config = dict(
    n_layer=12,
    d_expert=128,
    moe_layers=[0, 1, 2, 3, 4, 5, 6, 7, 8, 9, 10, 11],
    routed_scale=1.0,
    init_std_router=0.0266,
    n_head=6,
    positions='learned',
    attn_scale=0.177,
    optimizer='laprop',
    beta2=0.95,
    final_lr_fraction=0.0,
)
Below are experts of layer 2 (counted from 0) of a mixture-of-experts language model. Rows are named router (the router's row for the expert), up (a neuron's input weights, with its number), down (a neuron's output weights, with its number) and show model dimensions 96-191. Each number is 50 + 10 x the weight over its row's rms, rounded and kept within 0 to 99.
After each expert's rows: "mostly gets" lists some tokens that are sent to it at least half of the time. This comes from a sample of Wikipedia text that the model never trained on.

# expert 2
router:48 55 43 39 57 60 58 59 33 37 34 56 36 46 53 49 61 45 42 42 30 53 50 34 34 49 58 51 48 66 59 54 57 31 59 46 42 37 67 59 41 52 44 51 40 63 61 53 57 51 65 51 48 44 40 54 61 56 52 69 41 71 48 54 62 62 53 51 47 56 59 51 45 42 61 47 54 39 52 49 48 45 48 53 71 51 37 52 53 48 47 51 41 52 52 52
up0:49 57 53 32 58 64 55 49 38 59 40 45 46 47 48 38 32 63 53 43 45 63 28 59 41 50 57 49 32 30 47 43 59 57 50 44 45 50 66 55 72 47 49 52 49 56 32 41 52 53 48 44 45 54 51 66 57 49 58 56 63 62 57 35 64 51 63 47 11 47 42 50 65 72 43 46 27 49 57 58 63 51 61 42 45 37 44 48 42 32 69 51 54 46 49 42
down0:40 52 38 51 61 42 47 70 71 38 53 41 66 53 56 63 40 36 61 75 78 31 64 50 59 38 45 46 42 57 40 35 57 44 44 64 60 49 46 53 39 51 66 38 57 49 45 61 50 42 44 46 52 44 58 48 45 45 52 33 41 47 46 48 51 36 41 60 62 31 52 50 39 36 56 52 57 43 47 44 61 50 57 48 48 71 57 45 56 49 52 49 46 40 69 52
up1:58 55 52 44 30 50 38 63 42 51 58 37 58 51 62 57 50 43 59 55 73 47 36 63 31 47 42 59 58 58 40 46 43 45 27 53 40 58 25 34 59 34 58 33 53 50 54 44 53 49 39 62 60 40 60 62 39 50 58 53 66 54 46 47 57 38 53 55 53 28 52 58 51 51 34 22 52 41 61 53 37 65 55 52 31 50 60 48 44 49 61 59 37 67 61 47
down1:43 54 52 59 40 44 33 44 56 50 73 51 44 52 49 49 48 54 59 46 50 46 53 51 46 70 64 38 56 44 38 75 58 50 38 44 55 33 37 43 62 47 50 53 53 46 48 64 49 44 62 70 46 62 63 45 56 54 61 50 50 49 41 41 24 49 52 57 47 49 38 42 47 54 37 48 16 49 55 53 70 50 34 56 60 70 57 33 48 40 64 55 35 41 53 56
mostly gets: " film", " team", " club", " game", " District", " school"

# expert 0
router:49 60 61 69 46 57 38 42 49 45 45 63 63 56 46 57 40 52 62 53 38 53 47 41 65 43 48 39 49 31 44 46 65 48 67 43 58 56 62 46 57 61 62 58 45 29 36 53 59 54 54 43 47 63 49 61 40 54 31 53 60 46 55 46 31 62 40 57 55 46 41 46 66 46 43 43 63 56 52 47 58 53 22 52 42 65 46 43 49 41 44 60 49 62 52 47
up66:47 69 68 45 40 54 35 54 57 33 43 58 45 57 68 54 45 73 61 44 53 47 35 40 37 53 49 41 65 41 45 74 38 63 43 39 47 57 60 62 56 41 52 48 43 65 35 47 45 54 45 34 59 47 47 41 12 47 42 45 44 30 50 53 52 37 41 53 56 60 51 77 54 59 45 35 40 50 54 61 49 43 56 34 66 53 66 53 48 49 49 58 62 60 44 37
down66:34 39 34 46 53 47 50 66 63 66 43 36 37 61 42 39 71 58 45 62 59 39 41 54 24 56 47 42 45 56 60 59 36 40 59 47 45 37 50 61 54 55 66 71 53 53 69 51 68 52 47 36 39 45 47 37 57 51 64 43 40 51 58 45 52 38 50 51 44 54 45 47 55 60 45 30 34 30 38 58 53 53 72 60 50 32 38 58 56 61 53 38 52 38 71 55
up67:50 53 40 59 57 44 41 39 35 40 38 45 48 44 28 41 57 44 63 48 56 46 50 31 54 47 60 54 51 63 46 32 36 39 37 41 60 45 61 60 40 62 55 44 47 38 60 59 58 49 56 38 58 48 55 39 44 59 63 48 46 47 65 50 52 53 46 37 50 34 39 62 45 64 54 57 56 38 72 68 52 53 54 46 33 46 47 48 60 49 69 63 66 50 59 49
down67:40 43 47 57 48 68 56 47 71 60 57 45 59 43 66 47 44 45 53 60 55 55 36 64 51 55 38 35 47 38 67 56 41 40 54 53 43 58 38 49 59 53 51 51 25 57 54 34 63 49 52 69 57 64 54 62 43 56 35 53 45 40 37 48 54 37 45 43 67 60 43 52 68 19 37 59 53 53 28 47 51 52 53 33 57 42 66 39 56 42 45 38 47 60 45 41
mostly gets: "| ", "- ", "=", "- B", "- C", " U."

# expert 6
router:47 50 31 54 47 56 54 33 55 48 68 34 40 52 62 40 41 51 50 32 47 43 55 55 61 64 43 49 57 45 41 52 52 59 50 54 33 57 44 55 45 64 48 62 66 61 57 55 39 48 44 64 61 51 41 51 52 43 47 63 59 35 57 47 50 44 71 60 59 54 37 56 48 33 57 47 35 65 49 32 64 63 48 50 41 64 65 69 51 49 50 49 68 36 55 44
up66:49 33 45 48 44 49 49 28 43 67 55 41 60 37 69 38 50 75 61 40 60 44 50 54 55 46 65 49 44 67 49 52 57 42 50 59 28 47 48 66 49 32 47 52 46 43 35 53 46 50 58 61 59 43 48 62 24 46 50 48 60 51 39 43 46 45 39 54 58 52 40 52 42 39 50 44 46 55 51 40 65 57 60 38 51 69 47 59 46 59 56 61 61 38 55 46
down66:42 53 42 52 51 55 50 62 62 46 62 56 40 42 53 47 65 36 42 39 54 37 45 42 35 44 48 48 70 45 39 41 47 46 56 57 45 74 38 44 49 50 45 45 48 66 65 56 35 53 53 45 66 45 56 42 77 53 66 48 45 65 49 58 65 55 58 60 41 51 61 53 57 47 66 56 43 43 37 66 50 43 44 42 60 47 56 38 50 31 43 44 47 47 45 45
up67:46 57 49 40 60 43 49 53 44 21 53 58 70 50 43 36 38 31 41 45 48 53 55 50 59 44 54 47 52 51 57 51 59 45 49 47 47 37 40 54 47 40 60 40 47 37 57 47 53 44 42 61 53 51 54 59 43 62 57 48 40 61 25 48 54 74 60 38 50 26 62 50 38 45 42 50 71 45 41 56 56 34 50 47 57 53 43 57 60 51 48 44 48 46 54 50
down67:65 63 56 38 47 41 45 43 47 45 43 60 64 53 43 52 44 41 46 48 44 49 58 58 41 58 56 56 49 42 56 61 40 40 50 52 49 40 67 51 29 64 45 56 32 35 56 51 56 54 52 54 40 36 52 52 56 54 47 52 45 61 48 43 45 57 23 48 51 58 54 44 44 48 44 68 51 56 57 45 63 51 54 73 48 27 40 52 44 55 51 37 58 53 52 57
mostly gets: "==", ").", "===", " ==", "\"", "\"."

# expert 7
router:57 33 45 53 71 48 61 30 35 36 65 57 64 54 42 40 63 49 27 62 50 59 50 47 48 41 61 70 47 48 57 43 57 57 47 50 53 66 67 42 29 39 59 55 49 55 67 42 53 45 52 44 48 48 55 44 34 55 73 51 50 27 32 42 50 54 52 31 50 60 46 53 59 56 39 71 52 46 44 59 43 55 58 57 51 47 45 49 41 50 46 40 37 46 43 56
up0:50 36 37 36 31 46 45 51 76 36 43 50 41 44 62 47 27 67 51 59 47 49 50 50 37 50 59 51 45 43 56 49 55 46 38 49 62 46 58 59 54 47 47 35 38 36 49 35 54 52 63 52 63 44 54 51 65 69 55 51 46 63 46 58 56 56 63 56 51 43 65 50 56 49 44 48 53 34 60 73 54 40 60 33 63 39 57 43 39 48 54 57 76 54 42 45
down0:48 39 40 57 56 40 44 57 68 45 29 61 56 41 50 49 49 40 56 53 75 43 41 43 49 54 40 67 46 50 50 39 38 68 74 54 59 64 45 58 48 50 62 43 61 42 43 54 51 50 40 53 50 41 62 33 53 52 69 63 43 67 39 57 46 49 45 50 58 55 59 30 55 33 66 39 47 49 54 38 53 49 60 28 60 52 36 54 53 56 56 45 57 52 62 61
up1:54 53 54 62 60 66 53 54 39 50 61 52 55 47 54 44 45 50 52 41 65 38 48 39 48 42 51 45 62 39 51 50 45 56 42 58 37 49 55 41 50 46 31 39 31 52 41 37 54 52 26 51 51 52 47 47 61 61 59 44 31 38 37 51 68 50 49 34 51 57 39 63 42 48 56 53 45 52 36 67 53 40 56 32 54 64 35 53 33 48 52 64 47 47 47 53
down1:55 51 51 52 24 47 47 48 58 36 43 54 39 39 55 44 44 48 55 38 49 54 62 48 54 55 49 62 46 59 55 60 50 51 48 37 58 42 36 65 53 51 49 67 55 45 43 55 59 35 50 56 39 77 59 52 47 39 42 55 58 51 67 42 47 46 45 64 35 43 54 61 58 57 58 63 44 56 62 39 56 53 38 65 74 33 45 55 59 46 43 39 58 34 62 54
mostly gets: " their", " million", "ational", "ful", "ing the", " high"

# expert 5
router:58 61 64 49 44 66 50 71 50 61 43 42 58 54 44 56 57 58 54 55 55 50 52 52 41 53 39 39 37 50 36 56 43 51 40 53 62 44 54 52 57 26 50 65 53 57 45 59 32 49 33 43 47 65 52 50 54 38 31 35 51 35 65 64 53 46 47 49 53 49 64 55 44 46 46 46 37 41 50 54 43 40 49 38 66 36 57 46 61 51 45 35 44 48 64 46
up0:44 56 38 50 36 57 51 56 52 52 37 33 51 36 34 47 48 36 43 57 57 64 45 71 58 45 67 59 59 48 46 56 56 35 33 46 36 68 52 44 29 31 50 49 70 47 44 54 44 51 29 50 68 65 56 64 32 51 57 43 49 38 67 56 27 69 47 20 49 51 46 53 46 65 57 47 40 37 53 52 59 66 47 41 48 56 41 59 47 52 43 64 37 48 53 49
down0:45 39 48 39 53 32 68 50 60 56 48 51 51 55 61 53 61 50 51 53 60 48 67 48 77 39 41 45 51 41 56 53 45 58 68 53 47 66 54 53 67 52 34 57 34 61 51 53 66 37 62 44 35 48 54 40 50 54 58 69 42 49 48 37 57 51 59 48 46 36 44 55 46 49 42 42 49 49 35 61 45 46 26 57 58 45 54 61 50 36 56 60 50 54 67 45
up1:50 59 41 43 73 47 38 57 36 70 63 41 42 61 50 57 40 40 38 63 54 49 49 53 37 50 70 42 44 54 61 56 44 59 48 51 60 36 30 41 26 35 65 48 70 51 47 36 53 41 43 48 41 56 62 65 46 44 66 57 49 38 53 46 70 43 51 46 42 26 55 57 41 47 43 44 48 46 59 60 36 56 37 41 58 54 56 52 49 43 52 54 46 40 58 40
down1:56 45 59 58 47 42 44 45 65 55 56 44 43 71 56 73 40 61 23 58 50 49 57 49 61 39 50 56 70 61 27 51 46 31 62 51 51 52 46 72 54 56 57 34 44 66 55 53 47 52 34 62 55 48 47 51 42 51 37 48 33 51 54 59 47 53 54 60 46 51 48 52 47 43 43 49 30 58 44 61 58 57 61 49 67 50 44 45 54 47 50 49 54 55 43 38
mostly gets: " Man", " San", " Red", " Sc", " re", " sl"

# expert 4
router:46 52 63 48 35 55 58 46 61 45 56 39 50 32 44 38 48 52 38 54 63 52 66 37 33 47 57 40 58 62 68 64 61 34 43 52 45 52 49 43 33 39 57 35 47 35 55 52 54 52 65 39 70 46 47 46 52 55 46 44 44 69 48 56 56 60 52 33 31 49 48 42 45 62 65 46 51 40 52 28 59 47 67 38 37 63 53 59 51 68 54 68 54 53 55 53
up66:58 45 49 63 52 53 56 37 34 68 61 47 24 49 55 43 58 47 58 44 66 56 35 46 32 34 68 32 55 36 65 64 49 44 51 52 45 14 41 27 53 41 48 40 39 38 62 41 49 44 51 44 50 42 47 55 32 53 64 47 39 63 36 43 34 40 61 45 47 43 42 44 61 56 53 42 50 45 45 47 50 45 54 67 44 41 78 52 43 54 57 44 48 51 42 45
down66:65 53 52 50 42 35 86 57 57 59 45 56 47 44 45 59 47 68 48 41 55 59 60 40 52 46 51 69 53 60 35 48 49 49 43 57 44 61 49 45 61 49 48 30 53 47 64 41 54 58 50 27 48 36 54 50 54 60 56 45 51 55 56 65 53 33 31 37 46 45 47 35 55 52 51 50 54 42 36 49 49 58 77 44 54 38 45 60 57 57 49 52 58 62 52 50
up67:54 41 40 53 38 65 52 44 49 61 63 54 54 56 47 35 53 67 45 55 46 43 46 48 50 51 53 50 62 59 59 55 60 54 52 58 50 52 78 49 56 30 51 46 60 45 50 48 40 48 70 41 52 43 53 58 30 57 68 50 62 54 60 46 38 37 58 39 43 53 39 49 60 60 63 49 43 29 54 47 52 46 59 39 60 36 37 45 45 47 57 47 26 59 46 42
down67:50 54 53 49 58 51 65 38 55 46 43 66 49 46 55 57 50 54 55 48 66 53 47 40 69 36 58 50 56 39 59 51 46 35 53 44 61 58 40 22 43 48 41 52 49 54 44 62 44 50 26 50 53 66 48 53 40 48 58 40 60 40 47 42 49 63 32 44 62 59 60 46 52 55 34 41 56 47 42 33 50 48 38 52 58 50 57 52 49 54 50 63 72 47 68 59
mostly gets: " | ", "; ", "_{", "°N ", " | .", "%; "